config = dict(
    moe_layers=[1, 2, 3, 4, 5, 6, 7, 8, 9, 10],
    normalize_top_k=True,
    routed_scale=1.0,
    balance_bias=False,
    norm_place='pre',
    norm_eps=1e-05,
    qk_norm=True,
    decay_fraction=1.0,
    batch_tokens=131072,
    z_loss=0.0001,
)
Below are experts of layer 7 (counted from 0) of a mixture-of-experts language model. Rows are named router (the router's row for the expert), gate (a neuron's input weights, with its number), up (a neuron's input weights, with its number) and show model dimensions 512-575. Each number is 50 + 10 x the weight over its row's rms, rounded and kept within 0 to 99.
After each expert's rows: a language model's description of what the expert responds to. This comes from a sample of Wikipedia text that the model never trained on.

# expert 36
router:64 56 42 69 47 60 47 52 32 35 52 47 48 45 58 42 58 57 30 60 63 62 58 49 34 59 41 69 45 45 55 46 54 39 62 70 74 42 56 38 76 34 32 60 37 46 51 58 48 60 52 59 48 39 53 53 54 43 50 50 55 56 31 43
gate0:55 61 48 74 37 52 40 53 43 46 65 49 59 56 51 50 44 47 42 58 50 50 41 64 53 51 64 64 43 55 53 44 51 50 49 72 51 36 36 39 65 51 36 53 35 62 39 58 45 50 52 60 58 45 48 39 58 47 54 51 51 37 58 48
up0:52 51 42 53 63 49 53 54 43 58 50 33 46 53 41 53 49 50 47 64 36 53 44 74 51 43 61 56 41 57 46 69 54 46 61 57 54 42 50 43 65 48 42 40 48 53 40 36 47 44 47 78 56 36 52 43 51 74 55 36 22 46 47 48
Opening syllables of Slavic, Central Asian, Indian and Arabic personal or place names, such as Kir, Mir, Tak, Shah, Nad.

# expert 17
router:54 59 53 55 44 60 59 48 40 38 79 56 34 50 45 29 49 50 40 56 50 44 56 60 50 63 37 41 38 49 55 51 34 62 52 49 78 20 55 52 52 38 51 41 37 66 44 59 43 73 57 60 55 38 50 64 58 51 33 61 55 52 42 46
gate0:52 47 54 48 58 43 53 38 40 46 47 45 48 50 53 44 32 48 57 48 62 60 49 43 56 58 53 45 63 60 52 47 36 55 56 55 75 42 63 43 45 51 35 57 53 41 41 40 54 52 71 62 41 39 42 52 62 42 53 37 60 55 40 45
up0:59 46 42 34 50 49 18 47 36 44 50 44 47 49 55 40 51 52 47 48 37 66 45 55 50 56 58 59 66 46 44 53 54 42 60 61 48 58 57 51 52 57 51 60 55 55 29 58 51 44 34 35 44 45 47 47 30 57 59 53 50 37 58 47
Short syllable fragments inside longer words, often foreign names, such as ard in hazardous, ar in Anagarika, op in Constantinople.

# expert 10
router:61 52 41 53 40 54 66 55 53 51 52 59 40 54 52 42 59 44 44 53 59 57 61 61 32 66 59 59 55 61 76 56 38 39 48 55 69 45 39 37 70 59 61 53 39 50 48 61 40 53 55 48 37 42 62 56 59 46 56 50 58 62 40 68
gate0:56 54 50 73 52 24 49 68 12 50 40 46 54 45 58 66 47 49 54 36 55 34 59 58 43 52 46 45 49 44 60 59 45 42 63 47 47 33 34 65 51 53 52 46 44 57 43 63 72 44 49 57 39 51 62 50 63 47 42 36 37 71 52 68
up0:54 41 40 39 62 44 42 49 43 55 41 50 60 74 56 44 45 65 51 55 40 61 56 47 52 52 36 63 68 49 44 49 47 46 52 50 55 51 38 33 52 55 45 45 47 55 61 64 42 49 38 48 33 49 23 63 75 50 61 48 62 35 74 62
Digits in dates, scores and table cells, plus unit words and word pieces after hyphens, such as km, cm, one-sided, 2010–11.

# expert 8
router:59 54 48 61 32 50 54 54 50 58 55 37 45 68 36 42 55 59 38 59 59 58 54 40 65 48 33 64 52 43 66 54 30 27 48 51 60 54 53 42 59 46 50 60 41 59 58 63 52 50 81 53 43 34 42 52 61 49 31 59 58 51 34 62
gate0:73 45 54 63 48 52 46 63 59 58 69 61 47 46 36 48 46 37 44 30 43 41 49 65 50 34 35 78 45 53 62 61 48 40 73 49 54 53 54 52 52 61 64 39 48 41 59 58 58 44 42 42 64 48 58 50 59 47 36 58 40 56 58 61
up0:40 66 41 55 45 52 61 51 31 39 54 39 48 50 48 50 41 58 45 67 50 50 59 48 37 50 50 30 50 49 56 33 53 47 30 46 61 47 62 54 35 36 36 59 69 52 62 46 48 66 43 67 55 51 61 47 40 55 70 54 40 28 58 46
Words inside quoted or listed titles of songs, albums and films, especially My, You, Love, The, e.g. I Am The Storm.

# expert 11
router:55 72 44 64 40 50 52 70 37 40 76 35 49 67 60 50 65 51 43 54 55 63 58 53 53 52 54 76 64 41 54 58 46 36 57 58 58 43 44 30 58 57 48 63 44 57 57 48 32 52 51 61 45 40 52 59 45 24 30 64 59 43 53 56
gate0:37 65 52 68 60 41 65 54 50 42 43 34 49 35 44 29 45 38 49 59 58 48 39 48 44 48 48 43 60 43 40 36 34 47 41 69 47 43 49 56 43 35 61 40 37 43 41 55 69 46 17 45 67 66 64 43 62 49 51 60 53 49 55 33
up0:52 53 52 49 60 36 60 45 35 33 65 41 56 62 63 56 32 55 35 48 37 40 53 43 62 46 65 49 34 48 44 44 62 59 56 61 44 58 62 44 37 47 45 47 53 72 48 52 35 45 47 52 68 42 48 57 44 47 43 58 50 55 64 36
Word-final suffix pieces, mostly plural or derivational endings like -ers, -ies, -ations, -ans, plus last digits of years.

# expert 25
router:58 52 44 58 45 63 51 41 43 32 58 49 43 56 54 36 62 55 55 53 57 56 59 57 49 56 43 44 54 44 54 51 46 59 46 63 65 45 44 43 47 56 31 43 32 55 50 58 39 53 51 56 55 48 38 52 61 43 31 58 54 43 54 59
gate0:59 38 52 39 62 44 72 58 53 47 46 56 46 66 50 66 33 52 51 55 36 37 50 38 54 48 62 44 37 49 51 55 51 55 46 55 34 59 57 56 61 72 44 37 38 47 59 53 53 50 52 54 46 51 40 43 46 54 53 54 39 27 49 85
up0:47 32 51 43 26 53 51 39 54 65 36 51 56 36 41 67 54 50 38 48 65 46 39 31 53 67 56 50 54 63 52 48 22 47 66 47 50 47 57 49 41 33 42 62 56 53 49 32 45 52 54 50 51 55 38 51 39 54 49 41 38 56 48 38
Middle word pieces like i in seniors, cul, al, plus closing == and ==== of section headings and year digits.

# expert 15
router:56 50 31 55 43 49 60 50 46 47 59 44 39 47 28 30 51 53 53 43 54 54 63 48 38 59 52 45 55 38 50 55 47 40 50 67 52 44 56 38 57 41 46 58 44 67 53 62 56 61 59 55 35 57 41 58 67 57 37 77 50 34 44 52
gate0:58 54 52 58 47 36 42 54 46 41 33 34 47 46 38 61 49 46 75 49 55 47 55 34 37 37 63 54 43 48 55 59 30 65 48 46 62 58 54 31 67 36 57 38 61 39 44 54 58 57 55 55 25 61 27 38 43 51 58 69 61 41 66 75
up0:52 33 47 61 56 39 50 55 69 39 54 47 48 54 54 50 58 49 62 48 23 55 38 57 49 65 48 44 40 51 54 52 54 59 52 36 56 46 46 50 41 42 49 47 47 57 49 51 40 55 62 44 50 44 38 54 56 28 56 48 59 47 66 22
Inner word pieces such as "enti" in twenties and "ul" in repulsion, small numbers in table cells and dates, and contrastive "but", "though", "born".

# expert 5
router:50 52 50 54 58 55 54 62 40 29 57 31 41 68 44 37 62 48 41 51 56 59 62 50 62 55 49 72 70 49 50 56 35 41 41 47 48 39 37 29 46 43 41 56 33 61 44 73 42 62 54 62 41 51 51 56 63 47 34 58 50 47 50 66
gate0:48 77 50 52 52 49 51 66 58 40 50 56 45 63 39 55 65 44 52 30 62 61 48 59 51 55 54 62 56 38 38 40 45 56 59 31 58 56 48 40 38 54 44 33 51 61 62 54 53 44 63 63 44 55 43 51 49 50 48 60 49 58 38 56
up0:56 49 55 47 66 43 33 46 51 51 37 47 48 50 46 32 48 56 45 49 39 64 53 54 32 57 32 31 29 43 49 60 29 36 64 51 59 42 48 55 65 54 48 54 54 40 38 57 51 45 58 54 53 61 35 48 48 62 42 50 59 41 56 41
Line breaks and separators in infoboxes and lists, before "- Field:" entries, section headers or table cells, e.g. Site information, Canton.

# expert 0
router:51 48 47 62 43 58 54 43 30 34 58 51 38 52 39 48 66 57 34 58 66 50 43 52 27 57 44 46 77 46 72 66 37 49 37 49 44 47 50 38 61 41 39 51 30 57 42 68 23 53 63 56 39 36 52 55 73 53 22 64 58 49 41 53
gate0:62 34 63 62 29 65 41 52 39 55 66 51 48 43 37 69 48 59 51 45 43 66 54 30 43 46 50 39 38 70 56 58 52 44 41 50 43 52 52 57 50 49 58 43 50 73 46 57 42 46 41 43 59 49 40 33 51 56 53 42 58 43 30 59
up0:42 35 42 39 48 38 39 29 56 34 54 64 55 65 51 45 38 39 61 45 43 54 53 46 45 54 47 49 55 61 35 43 56 56 43 30 52 62 42 66 53 42 46 50 47 51 55 34 45 45 45 51 47 57 33 37 51 58 54 40 56 31 30 45
First word of a field label in infobox lists and table headers, usually before a colon, such as Died, Total, Offensive, Running, Note.

# expert 22
router:58 61 39 59 51 57 59 66 46 41 53 43 45 55 41 45 59 54 54 50 45 51 53 41 39 51 32 57 41 49 56 57 56 37 41 49 61 45 49 36 59 50 38 61 35 72 61 55 56 57 61 55 36 42 44 52 58 48 48 63 61 39 41 50
gate0:53 50 34 48 58 61 51 47 52 39 50 55 43 49 72 61 39 62 52 59 57 64 35 44 39 37 50 54 53 56 53 52 71 53 52 56 49 54 62 54 42 44 44 43 26 45 46 50 53 54 56 59 35 60 49 56 68 59 55 29 67 52 55 28
up0:46 56 43 43 56 49 43 48 42 46 57 81 34 32 52 37 61 53 49 38 55 46 31 57 53 51 56 51 50 35 44 41 49 39 56 50 44 39 71 54 66 47 41 41 46 50 48 41 31 64 41 58 73 55 54 53 52 57 45 51 70 60 37 58
Given names and titles in biographies and family relations, such as Robert, William, Sir, Mrs, and parentheses after a name.

# expert 2
router:54 71 47 65 44 78 49 46 44 40 54 43 40 54 46 37 64 61 44 55 58 73 64 38 55 54 36 70 64 53 71 58 39 39 46 56 41 34 45 52 58 47 46 53 46 72 41 63 42 69 58 59 43 38 35 60 66 46 38 60 59 42 37 56
gate0:43 47 37 28 49 42 43 61 43 52 52 50 61 55 47 63 45 48 38 32 59 62 52 40 57 40 52 47 52 56 50 68 44 45 54 47 61 44 46 53 52 64 45 51 55 51 36 53 45 66 46 50 46 39 61 41 44 65 39 46 41 33 51 66
up0:55 47 45 49 54 61 71 41 57 60 42 49 46 55 54 58 42 56 46 36 55 38 57 64 42 60 41 37 62 66 58 53 50 36 31 53 51 58 51 62 50 30 50 58 50 63 55 53 52 54 22 54 41 43 63 48 66 36 62 52 53 35 61 26
Final word pieces of proper names, mostly places and teams, often before a second name part, e.g. Rai-th Rovers, Pembro-ke Pines, Koch-i.

# expert 58
router:62 56 47 64 36 56 72 58 29 35 46 57 38 55 44 50 54 48 53 53 54 67 61 38 32 55 40 62 49 35 50 62 37 46 41 48 60 53 53 42 59 56 49 54 45 55 40 64 42 71 54 66 56 56 43 63 75 58 45 56 65 45 31 52
gate0:56 63 38 62 44 48 60 55 56 37 63 60 41 53 42 56 62 49 47 46 70 49 46 46 52 44 42 40 47 49 45 32 46 52 58 49 55 43 48 46 58 37 29 78 55 49 53 44 34 34 48 59 44 65 47 64 53 45 48 51 50 55 73 48
up0:62 46 27 54 56 54 62 57 39 54 45 56 82 44 53 49 53 39 48 39 46 70 46 31 69 37 55 56 45 42 39 68 45 46 67 50 60 74 57 41 57 56 51 49 54 40 50 37 38 56 67 38 44 57 65 54 61 39 52 47 49 57 54 53
Opening parentheses before converted values in climate and specification tables, and mid-word fragments like sp, par, ew, rop.

# expert 12
router:56 55 48 54 41 66 53 47 38 52 67 33 39 51 59 55 57 56 37 58 50 63 56 48 53 46 48 52 46 46 57 59 52 31 40 56 71 45 66 49 61 42 49 54 43 59 40 55 44 66 54 54 40 45 41 57 61 43 40 63 55 37 47 51
gate0:49 56 54 63 48 59 38 38 46 62 48 46 66 58 70 58 36 55 51 47 55 40 63 50 54 51 56 56 51 47 63 58 52 44 59 52 50 70 59 42 53 64 42 62 54 41 46 36 33 62 54 49 40 46 52 58 59 35 50 41 46 42 44 38
up0:41 42 34 62 53 47 45 28 60 55 49 56 51 47 54 46 58 53 49 52 30 43 45 44 42 58 47 46 63 37 55 51 63 47 61 50 56 60 35 66 60 38 57 53 55 51 43 66 41 33 41 75 36 28 52 43 53 48 73 53 59 42 65 38
Single digits and digit chunks inside years, coordinates and measurements, plus colons after infobox labels and Slavic letters like š, č, ć.

# expert 7
router:59 57 37 58 37 63 49 61 49 42 73 40 33 54 45 54 58 71 47 55 52 61 68 42 33 56 40 64 57 39 65 52 54 48 37 57 60 42 46 49 47 42 50 50 32 53 47 62 45 54 55 54 52 47 43 62 77 44 41 52 56 40 46 60
gate0:54 54 60 34 43 84 57 56 50 42 60 46 36 56 39 46 39 56 67 40 48 54 65 58 55 44 39 46 50 43 40 56 46 48 47 59 57 42 52 35 43 55 45 31 34 37 56 43 55 48 47 37 60 36 61 38 57 33 60 52 57 52 54 47
up0:56 59 43 57 50 61 68 48 52 46 42 60 53 52 44 59 52 48 52 45 40 40 55 47 44 69 47 49 59 52 45 49 56 39 65 62 48 40 54 52 46 74 49 44 60 41 43 47 60 43 75 46 53 39 50 53 66 28 37 53 35 57 59 43
Closing parentheses and quotes ending names or titles, often before a table pipe, plus line breaks after table rows or headings.

# expert 14
router:55 38 49 45 33 60 55 55 43 43 55 47 38 56 33 45 49 66 35 74 58 48 55 45 33 59 42 48 57 32 56 66 37 34 34 56 57 44 40 48 66 43 35 51 53 60 43 51 39 64 54 60 45 38 47 45 50 45 47 60 68 36 46 52
gate0:49 65 33 51 44 39 55 53 51 69 55 50 62 46 62 46 49 59 36 48 50 47 65 31 34 45 57 50 54 66 37 45 48 51 49 32 47 60 62 56 60 50 60 63 61 43 44 59 40 47 50 60 37 41 53 48 53 46 41 69 50 44 50 54
up0:60 40 41 41 63 47 55 55 60 60 61 49 63 28 41 41 39 54 63 51 39 42 58 68 43 30 48 56 37 47 37 46 54 38 50 41 57 51 53 39 49 52 52 50 48 54 59 28 55 39 48 49 48 45 55 53 54 63 43 54 38 60 34 27
Opening parentheses and first letters of acronyms or technical terms after an institution name, e.g. (CWU), (CIMMYT), bi-ology, coordinate marks ′ ″.